Below are experts of layer 2 (counted from 0) of a mixture-of-experts language model. Rows are named router (the router's row for the expert) and show model dimensions 0-191. Each number is 500 + 40 x the weight over its row's rms, rounded and kept within 0 to 999. Numbers have three digits each.
Before each expert's rows: a language model's description of what the expert responds to. This comes from a sample of Wikipedia text that the model never trained on.

# expert 61
Line-ending breaks. Line breaks after sentence or table-row ends, plus word-final vowel pieces (a, o, ya, le) and tokens like States, young.
router:503491471549509523518505551552445537527527516555509547558474449516480542540505507488523548458497590521447542467544482541559426531451512483503459493468601458507565538571563516397464477521497486514583508549431504532523526518453522486474577563557478522466554447546466437458599491529440542458490554452494464500445470488477538530490485515448529485509447480532491492464501494482484405566520459504486551446494562494507449493482420510512492497554470474520453514461458510518477487498511532514471484509550488550523511483482517370536493474603513550495471532454522558535475485442545522494

# expert 24
Name endings, reporting verbs. Final pieces of personal names in tables and cast lists, such as Rode, Neue, Lakshman; also verbs like wrote, named, and Award.
router:512485477484558459532510542541505493500571495550565555544476507527521511526548531549495509491542570526472555533523486464528425500483540467503496493463500449504570482581530536422467478543479527454581553571445538529518535468464518552449563583526504499461542430590422456457525476516473545480487534486529515476475470445480599531491485530425497477519506480552463420482438489457499434499537479559463465431481553454524440540494493516479497529572500418480412438483446509513471491516457500459447424469507512536516514459489569481538518501535514529500482511474478497525443573439549527494

# expert 5
Line breaks, months. Line breaks and table pipes at paragraph or row starts, plus month names in dates and words like low, reached, achieved.
router:522521553518529464532507521530444548503527533537498555503509502443455512521537517516454515455505546573453588492517537517525462582417479432453456473473512416531538506548544582404498442510454487538550534584433520481471522453470502486468592533450519482476551460578520450478525495533489544531421578503491529509489525508534533500460496540477487525498447537570503437475498525456492451495546508505507487446470546455493456520488494534480486507528504412511468484453417494557468450469515516473454473505505467548497560456489507468551512551570525521517509521474476572528445504404604505472

# expert 13
Music release metadata. Tokens in album and discography listings, such as album, Records, Label, Recorded, featuring, by, and track-table pipes.
router:482496476550502467538469587551510496506491520513464501490498520505470540547516530531519496512483566558504569553526566550547451572455502446436465487470501407475516495545516558433462469517499557482593552536418470492482539444424478570452570541448535533465517437588467469496564547512469564508515553505469550431478482436547551531442465547492519520510450497567486481463436509503529439521580458563433469445477553494508458510488519529494512531541485417493481522456451528502492468447511484498504441473504476573502497477530489462526492555584536507527479547529512542512493482480558465480

# expert 9
Contrast connectives, word-starts. Concessive and contrast words like However, although, though, despite, plus mid-word pieces of names and terms (Recon-ci-liation, Pre-dators, Fort-una).
router:526505521478510501519501530575500535478531519526521567513498513485513500534520551513476518530502575549479539473506574566540464555438494476494529498480479462541574491581538558403466485567474526469508515542374520523512555462453541511446531576458469500471530474577493468498558493522493574475511553484531554525488483468433556498495480531403521479495486448545499450450494461474514454476588481556429460429474557467485409542535539543488540510512499413523434479458445463565471502469455485479466455522518462578515530484460500450545497546582506526512507540508509515509473505427527504496

# expert 11
Quantity and superlatives. Number words and quantifiers after of, the or than, such as one, ten, most, largest, top, first.
router:485520491526553506558506517575523576548478528557497557527414497492484559541517514525504510469512547523478529519512520524564492522476479499498523529447512474478535529541528592447404479490470517479535522532409504491535544440460489560456546490470526505438500452560483458458483511499453591519482541502514507442520511458520559532447517524423506486494437468497508427514490463467545441512566513575472514469495519443527438526499453506525544519570504398519433475440453512526474483463523501477481447530564458546578514443497514405574523537589495519525538494467502522514488532408544528452

# expert 46
Adjective suffixes and numbers. Suffix pieces ending words, such as ic, ical, able, ive, al, as in Vertical and universal, plus zeros and score numbers in tables.
router:531477495468540441496527530532521495487569502509509564541463526508492463545523527530524514468548546526487530511512496537560472551443514443485474501497496439506533517560567542442440482533434528440555543539439515497496515465455503562475555549505531448440508449588479422481541513543519603508506552520502553476457520417445569516511554548430513479502466452530471419468512467482503433475572542534432508407497554463505433512501502481517536516573509411513476471463426554519483497472444468462484440559549489562528542434518547505544534527541499483488507529493556497505467499437545486493

# expert 21
Events, media, Korean bytes. Byte pieces of Korean Hangul text, nouns for events and media (launch, exhibition, festival, video, camera), and sentence-final periods.
router:459471507465524451530515494560562519511520487571532587515468535464503536568545500541503460499512578553508569468499489537522467491480505465458484478478476477492521472556539504414484502508472534443551571522423490492513601488460481540452528549518532499478513482578512415517552509476476554525481608529550517474489504466477606545487495499455492471516451468551457468452482510480488451547590511538452513433471557467536453469550487525499504521560491426479414456442416512530491555481499528474432447553537482531515513492498548452557527538609488536525502535496507538517487493487560489476

# expert 2
Preposition "in", name pieces. Mostly the preposition in or In after a noun phrase (in addition, in order), plus name fragments like ch, no, cho in sports results.
router:512508515495515495554556505566529527495522537543532537514461509500518505511516543563538446511518518549431576440479527540562458563431521451465502479513500468503495489517600525423445471519458534461572498516412521492476499428462498520443540548526497488499481491575486480459537508516470550487510553456535512431441509473512564486443514504420530468497460509549504425492479491500541389536561509528463507392487521476531440549506476446461511553534555410479393504452477530480509535535489535462485416480539485533533513474493540414551541521533514523495517522517531584513476501445514479471

# expert 47
US place names. US state and place names like Massachusetts, Boston, Oregon, NRHP listings, coordinate marks and UTC codes, and Thai script bytes.
router:477531459511519445547485532531514521503505471546531535545454498486482518553525541468551520498516600539503572489474505535502463561465488428471468496477553470541542518533502538412435431522497507485511566566448528534490506458503548536485579529516466498509542465579401440497537504450526512516458546522512524436433518436472578543483505507435504531495501528563514485481490452516507477534516472536438490426489592468494457495499502463463525588534433423506472484483459478493486528455476571487463463438494409524530535475473573484538526549569523500546516530504524540444461534409506436546

# expert 36
Pronouns and degree adverbs. Subject pronouns it, they, he, she after when, but, can, plus adverbs like highly, completely, fully, perfectly; also be after modals.
router:532497486503554442544524527515503511467506522527514503522479474527505534530583492527519502471537583539443489527536540542572436575476488461482494486482487467500560487550560518445434449546472508466518528463413453507531538469428513512444571552494509477470479420568489438468527498529480568472472544557451481449466476460453531493499453550446519516494478458575528489473473480466496423552543486562472513472505531444513467565489477477516505541530499445494437433445467510513471533504471533501456469532528447533596537425460525419555487559588526597469490505494455541512481574453517484466

# expert 20
Recent years. Four-digit years, mostly 2004–2025, in tables, award lists and dates, plus odd foreign word pieces like nei, oli.
router:500449495483537522540474537546537511547497512542518567519477486512516569546526529572500544467535552556472522483468484508522435550452469537421485496461493482464528492578526526407507459543483509470527513539425510529496559458437502562456547565489498408464475473548523461453559516504509565510481639521473529433487463445471583526459440501490536503518512489538488473468502501469507434531583477554459505452479550476524491525521475542467542553529531449518414449446416503520465488468477470456460436503536483510541496472495534445547545503582532535549507529513483538556489527446546455518

# expert 22
Adverbs and heading breaks. Line breaks right after section headings, and discourse adverbs such as thus, hence, only, also, meanwhile, plus odd name fragments like ge.
router:506503472520486463473501523529478518520562538497556546528485508563517542561538553575523491454522537536487579538493518527565480525442476454499471495466491500486557523570553520416458449473497551512537520572385456488476545432463476549480545538483473469489525483508491444516591496525460595487463579541533503507523482484482605459491489539476508470512475477512519423431491486511508447560536490534438509420457576413560450532571520507468484511575515428463474455461448483544476492500483533475461437513536486546507518474532496483554491512565497503512534522478475505504465480414546488442

# expert 25
Auxiliaries and results. Auxiliary verbs before "not" (did, do, does, should), plus vote, election and match words like votes, win, match, cast.
router:500521478486490486564503493553514487519531543556501539504479539490470549558565510510508491470512600537516559470512523566577465521465504434498501532476506483493562510604496523445470487550475568447554533522395453518506563455430496532481551593477512451510529456537480444515507503539474526489488549477535518477475462426480572466488496528454523495484470479545485474489492471427525412562524505524479508432417551460537443494548517526501527581557527466496435488437429510488485496478479466474484460566516479556512547439492520465560509574576516531534536530508515505531471517406567528512

# expert 7
Abstract nouns, word pieces. Abstract adjectives and nouns after prepositions, such as social, human, physical, sexual, plus mid-word pieces (inside-r) and line breaks.
router:509496505521518487492480539549485545554541496519501538535502489510515490563547490516512518488494587516482508482493589518516418572428501450454498503407533449477559471527561534423463464516466541458565543534443491530435572446499479553474554570504514480500527466561470505519573559468433560506464573518509472506486497484526537505460519545432481491500423455583521477452451481441503466540575490566426548429413558480531442489478505462510520541550489425512475467447464516531496474477491478479460485530539491520574485442499529458525511527569511524532541504476505517538492510412552466466

# expert 42
Regions, periods, dates. Geographic and time words following the or in, such as United, northern, southern, early, late, mid, interwar, and month names.
router:577496518542531503495448497568521493460562499552503598476480529525514566519538543520538533496523553534441522455499536541525440585512486507473473468481554495546499481507522561434438410499445510471541497537433505533515540474466499469482550519518448492450497522552486440458557494496464577495462493557497467483448485490480568461451545463468504481497451505552528466540477468484496408454559496546461518434488565469518450541528488434494456546535475408511437494402488502502489485483483507495477483512574447504558516472550531425514507496593554523566523502470555544488480519397513512459

# expert 56
"of" in names, foreign pieces. The word of in institution names (College of Law, number of), plus syllable pieces of foreign names like cha, ua, mo.
router:500513483477501424504514527574522508517539484552509528520502560508510520498509556526527503509519540507486527454506468554545484533472504489526517435457502493487523485527505527439497448511441501484547526604450516566512518451451487555461555535504496446468554454576516433494560523535482504525502537519535565482409518460464561530463557525478495461491453488567537467513432524528491440482545489500450486404518547481479394458527469523485542519578474423481422485425411556514458456462515495473504442523514454521450498416495569457534546547583553504513561505491511537504492506400534466478

# expert 34
Colons and verbs. Colons introducing lists, subtitles or times, such as Demos: 1962 and 21:19, plus dashes in personnel lists and verbs like get, allowed.
router:493483499505541458537481574548510519531554469520466581502469524564510573565525494485527543471494564549465539518472495544501452547496515493513465491477523447483589515563501533458391498529428494498534582527464482556482552487452518512443558578514492464522545455586461481475536517505417559514486556472516539481467522453488570477486507498459485478502505466554525441465513504487563465578512502532454532424473548465501477499479482470470501542539519409504441473451441539484460506433491520460452410514488459577504544443541536471593507559564502538517488501528514533503489535427539510473

# expert 30
Of, numbers, grouping words. The word of in "out of 5 stars" ratings, digits in codes and chess notation, and grouping words like together, along, among, all.
router:469565476506561452541514578569500532535549538536542531517465511456483565559535541521508488492480570497513550483532488507564496530437568471467491478505530438471604491539574558415511469524482514446548564567415525507515515453466488529441513581493495476466491450573492449487513530522434563490476529540484516460459456420484554519510511502454538477496461485558501454480457498512532456561491499551475512397505520470490455580456448490475538511525501452487488438430415506501508524492504545470444494497537474484522526479517512441585479586567493515534485526464485520536515522432540512507

# expert 44
Railway and transport. Words in railway, station and transport articles: station, railway, built, operated, provided, plus line breaks and pipes in infrastructure sections.
router:506528513532534454533467529573545504562532517567520556517482529535454517530514485502517518472495581573500565512471492551560436547500509437514471516469506478503522511565505578477476458532408553485581537566442445470515501529446485509460545573506480471484505455568512415466508518527486599483486557514489515487489472508492611541502487507417462482492504472559495466504494509486514368541530496497480425464528548425501476535515479485502502538559466418482422499430462497519485499487488530474489472523502455591546490434500577450512506551543489480506538475511478560515477519430520466476

# expert 60
Sentence openers, year ranges. Sentence-initial The, These, There, It, and latter, plus –19 in year ranges like 1973–1981; frequent in album and band articles.
router:440473504476556470498517534580524556510517461576492554545507491497481520546557512511526516474519560538468606478453490514539476568454498469459508479475479432496500515523527511486413529493471573466532564528460503515488535458449482548445530566481471466444513446604485440472527552511505523493517553488521518479470518452481590516457537526442532476491483550528479490467431474494525461486533492511448487404513565424511492506518491553436504463524460441468440444425420499523466494510428462451424416492514451526551526448518492475567480510546517497509505507467527562542523521412543488536

# expert 55
Subordinators and "of". Prepositions and clause-linking conjunctions like of, where, when, while, before, after, plus the abbreviations St and Dr.
router:483544462457536469529464523531519498551513520535514530501468581490511525528535546518508502487546547475491541457497472489519458581470536485471482462446512475513548529574557579439412466544413506505524543498469527521517515483433470528463573570513506471438522453556516430486520548490472526463467528528545530492478475439484594531499530528431586515503474471550448484451493468503544410501548514544444501456485537432526407498528496516491517523560498433526453473394426479506489512455533481471483439482560521521516557475483514444538489509589540534553534528491507520485483499409479526434

# expert 17
Capital letter fragments. Single capitals and short name-initial pieces like U, T, Par, Va, Cal, also === heading marks and word starts like sal(on).
router:522493521456544493529521561572495527514515527536530530522528460529489547544553536497527476495534534544445571502471496537577440548426521447485436507453476489482536492577551521470438456525451527488526543563444521529478535449448457544470527546510489449449501467562495441511530563538492611472429540516539539491495501502508580479463508564474508476516478554545512428453457520486550448529540486527456508430488572450532422527494497501470543547535513455525463489423422494519512507451474468430484401503504497556551511459502539463557468524574512478527551529483470514568471528432522512508

# expert 26
Proper-name starts, passive verbs. Word starts of capitalized names (Pri, Pra, Ser, Cer) and participles after was like dedicated, appointed, buried, terminated.
router:519471508432522461548526529564554495520542528552542536505482532512505528571549541523521469464507574533498581490492503510556475537414527458481499482470456420515552491562527533447462469536448538471586534554435502544546554473448458517449529572494507442491523462539514466534560542531471534551490537533534526464458473470477568518513473525448527468501502482576441424474469530472497455526569517577451492455474576469507434514514486484474547519591499441477419452441426528543472493481511499450443450518524496556548481449506507446572495488558488532489509496487466499523460541440550502488

# expert 23
Quotation marks. Quotation marks opening or closing nicknames and titles after called, named or known as, plus verbs like attended, praised, opposed.
router:497494470494553458571504513548494501502506505551531527567467483523510516544556541520518486473492566564459516483506508503568430495410492460491514488460520447463517488536562537401408479506475501484572526540401473552501518472461491532435538579541511493484488477601459493512548542528489596515479555477499553436473501477447571485517504510491527496495428486573486441461502483461508381493534540537484498426490539450447470516528487527522491588569517447547475459412445518522490505431484464469474439494526508488531464459512550441557552510544508514486525506504453524494493553464522536495

# expert 59
Sentence-start pronouns. Pronouns and openers at clause starts, like I, you, she, It, The, often after quotation marks or that.
router:507498464513509487561488549517530504497519523549507531507456512511495516512581536526497551497531563522513530523539562489534451527443508457469487511470497436469603544547549524425428490503478510501552570526389477496499525438448470522450545576518482470478470460582522447459587513460490590455465546553486563450464504491475625485454531538459503473526453454557505469492485506482524357502545471572416501420511563452535459498497493499511511502527507461512449497468451553505487489463497510483488495485540518532515548498496482437525520543588534482505533493529480507526489533463544512451

# expert 28
Sports and place names. Sports-results and tables vocabulary such as team, Olympics, Gold, Singles, and city names like York, Beijing, plus endings s and ly.
router:534475529453508481578475505563485537447503525560511579511451538468527516591564505531527483474516548571478545487492535538581462555448487430458489527491510453509496483548528518432503480514478536444571542554445491540498539469477487500445519562485490485454497426583488435456540530524467550521469517491535540520487448500485611502527469534450503491495483470582488486480464500509482421528574498539450520429481567433543482518545490482480542544571538421470498463423453520524509537480511532475446444505531477552528529442507568470567495547566535512485527499486523545476489515422515483453

# expert 10
Name and word fragments. Mid-word pieces of names and words such as qui in Equivalents, ther in Günther, and first names in lists, plus not and also.
router:479461526460538481551475543554521511448536510525523558553441488516498495570529514555516504465501540507516592484482497562543444529481489490475517505458496487516510532588586554468478464528466547437624498519426454477484499462486519517475556576492517428451512463536472443497555524523489520492440558497525547455467473440482587492511505554454515473493466526584504463431521468490553424581519513533484553428444598483518456493503504512503502498557494482465406504444437512523539521459453495449447469487548450525533559508451493448536469546563525505503485560495491560496485505473527525480

# expert 16
Commas, line breaks, initials. Commas and line breaks ending list items or clauses, plus capital initials like C and G and words like main, great, general.
router:515454518447561459535469544571509548512531520532563529514455494498497507581536510517520478459528560520473546463471544525541431541458544459462464503480508426527532495573541589449491488556476565465564515549411488518540536484457451572430536547492543443458514456549489449504520487534484565531488534507563488480462450450473574521489481499453510480511480465547470449462486471486492433528544476559466533410469546425512444502503506504519531507567532412480449461429435473541477506478488509478504418483582493561511521460482536445526497526552485534515511516481524521539469539413505530478